Weights of a small mixture-of-experts language model, trained from scratch on English Wikipedia: 3293 steps.
Below are experts of layer 5 (counted from 0) of a mixture-of-experts language model. Rows are named router (the router's row for the expert), down (a neuron's output weights, with its number) and show model dimensions 0-127. Each number is 128 + 32 x the weight over its row's rms, rounded and kept within 0 to 255. Numbers have three digits each.
After each expert's rows: "raises" lists some tokens whose logits its average output raises strongly, later layers aside. This comes from a sample of Wikipedia text that the model never trained on.

# expert 47
router:183074172172143089148134097181196114105107096166135200106162098103118123132113088145125095123087109120130123108127094113113119114101138120159112186081123156107131106118088112114148136122135092175166134132112081116131122093095165137102147183123132118100087116130145107182107217130134149169075090036175054054134157137131088113073140083096072108105144118138140145155090092171115169120099
down0:100139153122131113114119148145128090155090195206121160118147112105168106112067135112115110180144149108109149155103097155122156109107188126168091149100130156150158167104045125169154166141133134123114095167085124144187149133087157092121142073133155060144081144101096138096074120100145117113103131112101099088122152180143155167153159104080127163112179133122195101153069155121154165094160
down1:143112137116206104129118085071164157149167167158111153101123160182103087097139130117158112168142151097057082180126112102170140099147136141133079082141183076185155146141144102129142121091101103130126093134099085106119108102120167137077145087113143099120097143130093132112174104165053137154161165137103191098130122086123144102147181159117146099138162106082114123118094118092144167128155
down2:120134166091178187145098084167104222144159125053134182136144164073122125137094085123151095046109130235141122134109112109115131194102099161157122127124107147114111091200136102100129142155178124147112126078062076181143150127101126169087107114079142141157123143160148119220131139158141076100089116151138098148121117138147159159136115094130111038130084192088116156098134167083067147134162
down3:200129126096151159131056120102124129106135135157122132111113082090121101063116112130123140068126056131169151203225120147137084163098111172084138151193172106105146105062138098080127151141174117153152150103152135095132117100133197174177147124138129071081130123093146156121123126135136141130153092177143179146144118141135105093156122117075156166127140103157101131072137100123107103076166
down4:084134109108130105123127125130069120148099077116086152123136148145161112144171084136133109039142078153137154149160149147077139217186089130118125172142139094106135120164074137183112154100158085142123119076154130166135110119131158125143101156091158160077160180097171084118125126130137182114107095146121093085127096103150178091122133102109114133149139122114154169118128046101058117083179
down5:106171174137162162127160069211079119167064084128124088169144169100163093104130091180112152095069140138094135162137088183158086150139153125078085112134079101116112146163119150154098163113148123109159100125156134119126161177150171132112159106155065095163176116043187131102095152139189124177170135120110166122110157145120123085082122046104148105094122191137115121124117114085129207116125
down6:127114126116206139121061117111145100116184095136166094240197103090134133111083105128155132182112095192158150116103090118136089160120102110131144146119158201124094173135139121108111133135163089130113172160150134184105150078141093108164088127143174085187125088139136079131137183158126156146047112082106180115145117109133117135091106156142148110153143130076103146115177159063098114110186
raises: ",", " and", " ", "-", " (", "/"

# expert 16
router:060191086164108084058118140176139119162069155105170171142107126168086103152156169119121165161095175071102156163166080101132205114138097086124153066115123095181137134166073057119110171107130147142137146139157151176170158116165130131095162135111121120152150167154114157144073115085167122146107138142119108095128111122090147131114146144121073150115050125130077144174128126122126105086113
down0:135139167183156098153141097116145119156114139138109071109127142185145107104116140143130158157091141134146097111149043096163156144091153100130114174094161159131115154111172082095117115120131073136100139117120123152140108159164202055091114130122160047136129065077164079103133155093124090096162121099144096175136185091101135153187073158098101117138137170122131135117122149152159144159087
down1:097089124147135122091159204148160077108133120157074116140107114149162131152083106101136091158113124126046129103059189143115145088108114133131151079201067106142142160125113191150128127154114158054125173154166129137133149149079073122127134197081096151119146127183118128096131094048141153126119155132156125140094094090098170111089216177105169099062138163119140146080122097188182135192087
down2:102152084079094072133132218107106212161112143154045083094126156116147149162123132105140115186191164146067139138161134153113151120140083119101110122133087142091106138135101129143101179186108181140139104105115152108125136130146117167104152178117088110101157130091139128121098169125116173105122135208162126076136147123104112171121128185065142092149161127095224057134127114095155114164132
down3:146095110108102130132109127103075170177110107131154143146165079147117173127138043161160108141107102092245145095109110134075098137135119109107175130121154144171172127160149121165194149150063171061106166192154150101112077076110126129132128169139104117165156099148130125111205165069094158142091149111116161126153167204170101141090112159117088075142169134134159157101111118157116118101102
down4:165119136096186073116094175135081194145113154098123106129113128141117087178181124093106123096153117084099165103128168145155021127150134149149142118175129080117106153148185145162124144153136065132100115109105130119145144224185120091062151143160114106170166121129092143184075108124124160192154198103146104080093129177083141139148114169177136100121135157188078079153127140114108116150143
down5:149166155141162122160168183114101118113168108074149123137108099090121143187080098115142153180159166098115125180126139165169111132120100096118160071144087140069140128105100134161111126143156168155124146124089082064117120118118115119120090099172150204141112126152128130078087153127095092166133129122151130134166093138093167127126091130147144168163116206162095117123140167154199081145134
down6:159105096127106164176072128176092131133160136087168174157058106158137125144138096122124152159177156190151176172141102058093099144131096179169060179127146117078120114097130101084108148059198200111145190086127157150111102130167184141152162120164146146077153110117119128113101143156140091136124111087173150101073108152089122074170123143130130151148172158131108118106149166061086108114132
raises: "-", "v", "f", "est", "ay", ","

# expert 40
router:114072083035099126173124132107177151109129134144086146142170154052133176089136101129176135092084089108109128117111126124078130175092100184107109157097116103136091121135171129166098117095148145182153134164089148087126182122098218084153153156140135129182152133158103112112138120139083095156076170180093136105108086154120110163195124177073143086150089105146154131102193062072135133083090
down0:150144115088083154142180119109170098137123123120143095106152051145158140065067114126112150160157107108082130170131118130102072135100082109136091094182161127170158117126072128073123130065090116162125115141129129177132141081146134158171135117134148172155130170162161071114112113181136136148139135141175128187112119129103137144146132162079140166127149108157149107054181135119131154103135
down1:118100133072099097141154181095181138092091189153092130072142114123131131101085123174113155132082107210166121158167165133103091078119119122086064120173085124192124088112112121142096093092163140178131139183070078155130108123157103115150134073091115177144105175147181125054139149117110133151067112117090119162129079127155150142096107186135143195099114146110073052146217182116133121107118
down2:166151109136114111127123119118138121149156151123074118122145184082134093119134189182100135156117123148158130077104070136170152105134145053156165172110191132166127155146115153113116140082164136191150124151144143047108163174078141124050109168164122102135131097167119161131098112168143100167159117121130096137080157153104162103112147114181143117099131149158120102125126147121125134117164
down3:143128088096114035109094160154152149131132113112151107128093169107165168172068167161162115145153123131134131076163133125164140166130105134168115093130113090146122096126140150082114121161112184139083144120142142127120148143146088174151121195118136107128087122129116153128134125109117120110142116183109140022133107210171128090207117156163192068116141131159132097125170159172122097116110
down4:191122134152087126117175132119127128076105111137086134093071135156140156142145048123120139120166119140124136089100111078140116160117095132091138134114167105186099134123149135128087119122198074095170144160122022159144082066092085122163120116148135170075145192146149148107149131107167069171128183167138102081142127108137156150110184092163127143150155100124151097114123174209129171150175
down5:159115105150083077123133099069139169115113175147171169144187135181088134169111123140075133110187118150111151206150127133092163198108112120064107118122129123174117147119163094071108137160084121116144165155112087144141088129130113109112163114108146124126129134128178143112047098097136083133136099122120117120073174098101121159097102173092133191131143096150162125121068120153152161084152
down6:139154155097114131133129137126119113128126080171124091130116137108137108087144050134074101143124116141191188144119086168095080173113135068146098157149125156164173109157135146097121080054142158133099135101129113152176168180174129116138131171151094103054118178179126147089161115142188132162114103102177115109149143133118115089102150146103088070094103136063106146126255125148167102143044
raises: " the", " a", " an", " its", " his", " "

# expert 1
router:152147133081162123180137071191117157127186188083097161120146114110107111104167107121157094130104130093166123078121152112188113125151135174136108158121079125094152094135078220047164160148084148144098096074131121108084096142102140142070124149098073143118115065141092162144086126132129164118100134144138111104161130157168091102105149115082077104112113105064112100133120152072134164119141
down0:149087122149085118111098142131179117101152157081177175102115098109132138116112085148164125123098130145166111185104165117152085164141125139110167155163140057148114106151096169126123157041100155167141092136158132072173096095130142137114150112115125112172146123160158119099137061186174066107128098155111155136155155148142103145106128169106085143096142114176115176080103062123171165172099
down1:116091197141197158111163152129156176166086086138107141081119152116156123212124141114051098160054087082151161108060126132166151161126125103074134113136154132078108137129137095126083192134131129171162114161132161112111101145123127165115104105119142192190174158116187095189142140182056098127114168121129125139129140156135131147118139148159148108134194124137156101088105188174118158116092
down2:108093039192109095152095146130189176087111167114159121158207105050132108096120166080149063164104083185081161094185114187134083147083109129141120132169095123137099112188117074072129173091099139125055133153116177124116113110121103151100133113123165100166109136151143108027077062136151191107117095119151149162116096129127138124153167153186118155111129143093177131117111164117124151088115
down3:143120116152205160172116176131074084142120063095085083100121143169157145144134153090163087136184185148091208133157163137113117115087164035170101150108107152114078103093086119114125089215146110129063134153076122100097098108092159111113169171143094155102097122123160155136102148120155124133112181169193113124096087122094133142147102175157111132114147164104195103154080143139094133143101
down4:138172122137105117085105172076132139125193143128098120082092135216137159108140095118148126082102122083161128087107090109149096124171119194155120123135152140114107148178099136128099121104135135063102206143121137158128099118124099097132098055132107095151110118101136095140127101068148090166154147132155191100058135117094091147143108123165189085147172133148103215124126119151100114129207
down5:104171118156141081156089077198118136148161167144154181119094157079122170173129100125164180146107151126116145099138139169132161100123120148113156191150132128082140150104103090091089130150114135155157104119129106071152110152187050130098083168093116086101165139153164130124136113127114146110143096147095198120156097115124141067079117080098064155170141120114142127134107113167132149125185
down6:119062109146122088169139121134187200119124089186155149130163142086115155186082095110155141083135107178125077149137152106125079183109115181104119158150130142187108133156142123100095125129170135169136133181122144089141127060160106127111113130118130142133058119113154096153160120136161134137069084116101161170114137120165160124079118161134119165106144123170131156079117123118125114139147
raises: ":", " to", " in", " by", "\n", " for"

# expert 24
router:131133108066099133140122141141116127121146144197081134102168140066154166144092192137152161176164142130127084145070143104068103139124107107162117104051152164117108194126129118189118116177143107104166158133059111109092142140122151079128123178094105088114081151199064104083143148126124149180152200172124093129113161110092113168162107170090206116090125152115118121138167099129179162100123
down0:120136138167117111105106107120076166135141131124130132176137091146168102154168113092130115124090097171172116142184120149108108105178095147122156175166123109106134100129130104177087127130181157080101110105165116110144141146069098153144156076196138114141154117103116122125242148204111146121161156092074142104164146101145117157114191132145110107143135132097105124097097084117123150118110
down1:131122132108106083135082169081105188148097138186095199124156114142143134101123135091106136168165147132120173162168163161067117092077174157094156112180099079135150146126078154080106134135161107082152125090124168093191130165127124064145099104140156141144172125090203116069133097118123176187111117108151185079068122152138104126103090157135113138145133122170106116094119119115141131065080
down2:121110098087140071149116111109174153061204113126105114145133191126124091116159132171144150106172148054082142117156184119125122151143122132184147156117065121124162102150111107149143086149145142160116132118170156095131115116143192130139133123162136145114110177080105140050126127117149115113113124147145115175126124114101127183109156153095144107124182199079141138160159051157141067127132
down3:160164138164071148124067154089116094142132152136145128132107156083158154093095110144121133099082144153121169153145112124172126089088053157140149135168144124143050145141112107111147098143129066136061071124100136102130170134108088092105133131130174173166098134067126106150114110101146105172190093135112080171091138131085055137105125120121018134126153121155167175100079111141045165169189
down4:148122137121150134070153173121144131094149162140137098130139127181135158105163139131104136133145150092172152146127124127153067166142112157144139140189091107123127154134167108142100067132147124118107138098147137100105203073164133125149154199130175083115134068131089219167150175132121073124100074172094157098182159138135151071134108128144090126044096066117114152121161158107087074129119
down5:141154137106127105072199101126077182178155102103194104134155140158172180169129117130121077090161067125135147124142134085127146150148136165126128145120163229132171143128177127134112184097100120092176128128120100170096148171106119100095143096127205140166134117131204180146136164129161114097133167077146149073220154153023129131099124095111144189152116124139100123113086153131109103123124
down6:121141103092100088129123164086100154166120131089103108136084106135116120138093148143197149132108144135079201089135094065175116089171122144113076160111137091126150112112112073130171118121137122118123134151122153093178142027159100152110089212167104113148086124120172137100142040132123124150140142107147134158141100165143120092128199104167104124103106112186155140119200108101150177104102
raises: " the", " ", " a"

# expert 26
router:076075118089137153146117167158115134066105141145063104160103095089117192093104167159116160104112078169174131139123118131174084102160143150203172193140167084158132139116074148177156070091140191144129175120119102106124129091114103127170106130083104150126129105127149079138143147141193170110114100160154158170132126126120131168210137133099120109131127141080115135135117076146152151134155
down0:136124151106143159128159190095037185153093142126141107101164121188106174100147158129101083084087130125128129132157125133095107119156148151141132160070097129063128121142115116160107116123115092104094105115121089128059135127173104179196132109165166094123157172093180150095146107146166173123154095104157124140097198135072177197196130132085153165118073118129170109132115087089138153151092
down1:068140165146132165070170120102115130156124099140133134113165148134143169102137124128112175176138102126109042127128161126108112134096145103137158127141178140128167129141127145146127119202136052126131133118079117157125146107169116150136155111102153167126153126070168128156123084090132188140111086115160185124061135160176152153100165078064131135159167134142121098099132127115090150136125
down2:095112147131135135137094157090115158108106102166047120115205083180117146113117184134112099119097122169082125134165092128147119118189087128120123126158143092094192194172177144155109152158193118136153138138121161138137107139168152176126108130115199109104116131149118140127163132128147173109112133138164145072160145134112113101125136148165137129164124160134169158134152119071065189113099
down3:135161123130091136129084090082155133125120104192144101097111090162073079142130136103185084105128090119129126137084122161139082175127160142148088094127069116096167134197097064091119120103133155125109140140108095118131159139121150099148153107161119127149163125131171184117072103154152126111091148149110158131147141185132137057134109188144144192141102080090111085160168107079150137095128
down4:093168119105138105155132136188099162092113131132118173164090096126071076157108106156122094072149082120128121115132127141136175198079114099117117119160127100119132106123154124107099092138106105106148078092121116143086090193130084136128138100127122150140162177100104139138111141101142148117167126165123074108053103120159102118148103078129093151078120095147122106115161089167158125207154
down5:137115125106081143159126193070069126166133155165176089159169132219156159205139124162144153071154183102135165159147240091098129158118109146092113120129097188142083126089133115144083111222134085112147143143128159089205104110113158109112134138108137129101060190122158077136185089159131149138078189080100169151127113103107149104084154102135091141124116184054116122115142095085118135127068
down6:161148172120096143128140209083189173176185153180218164151097125084114116099134136102133043100095175077122092129110117165157172142093112190159104070126117075123079141143066107123062115141143176071133179120113145131158114159116120114155148082167104117133102103146081112109173107132107110140123107110121116130152123121082116121114071152102125161125073154179154148065133133079166121164102
raises: "el", " in", " n", "in"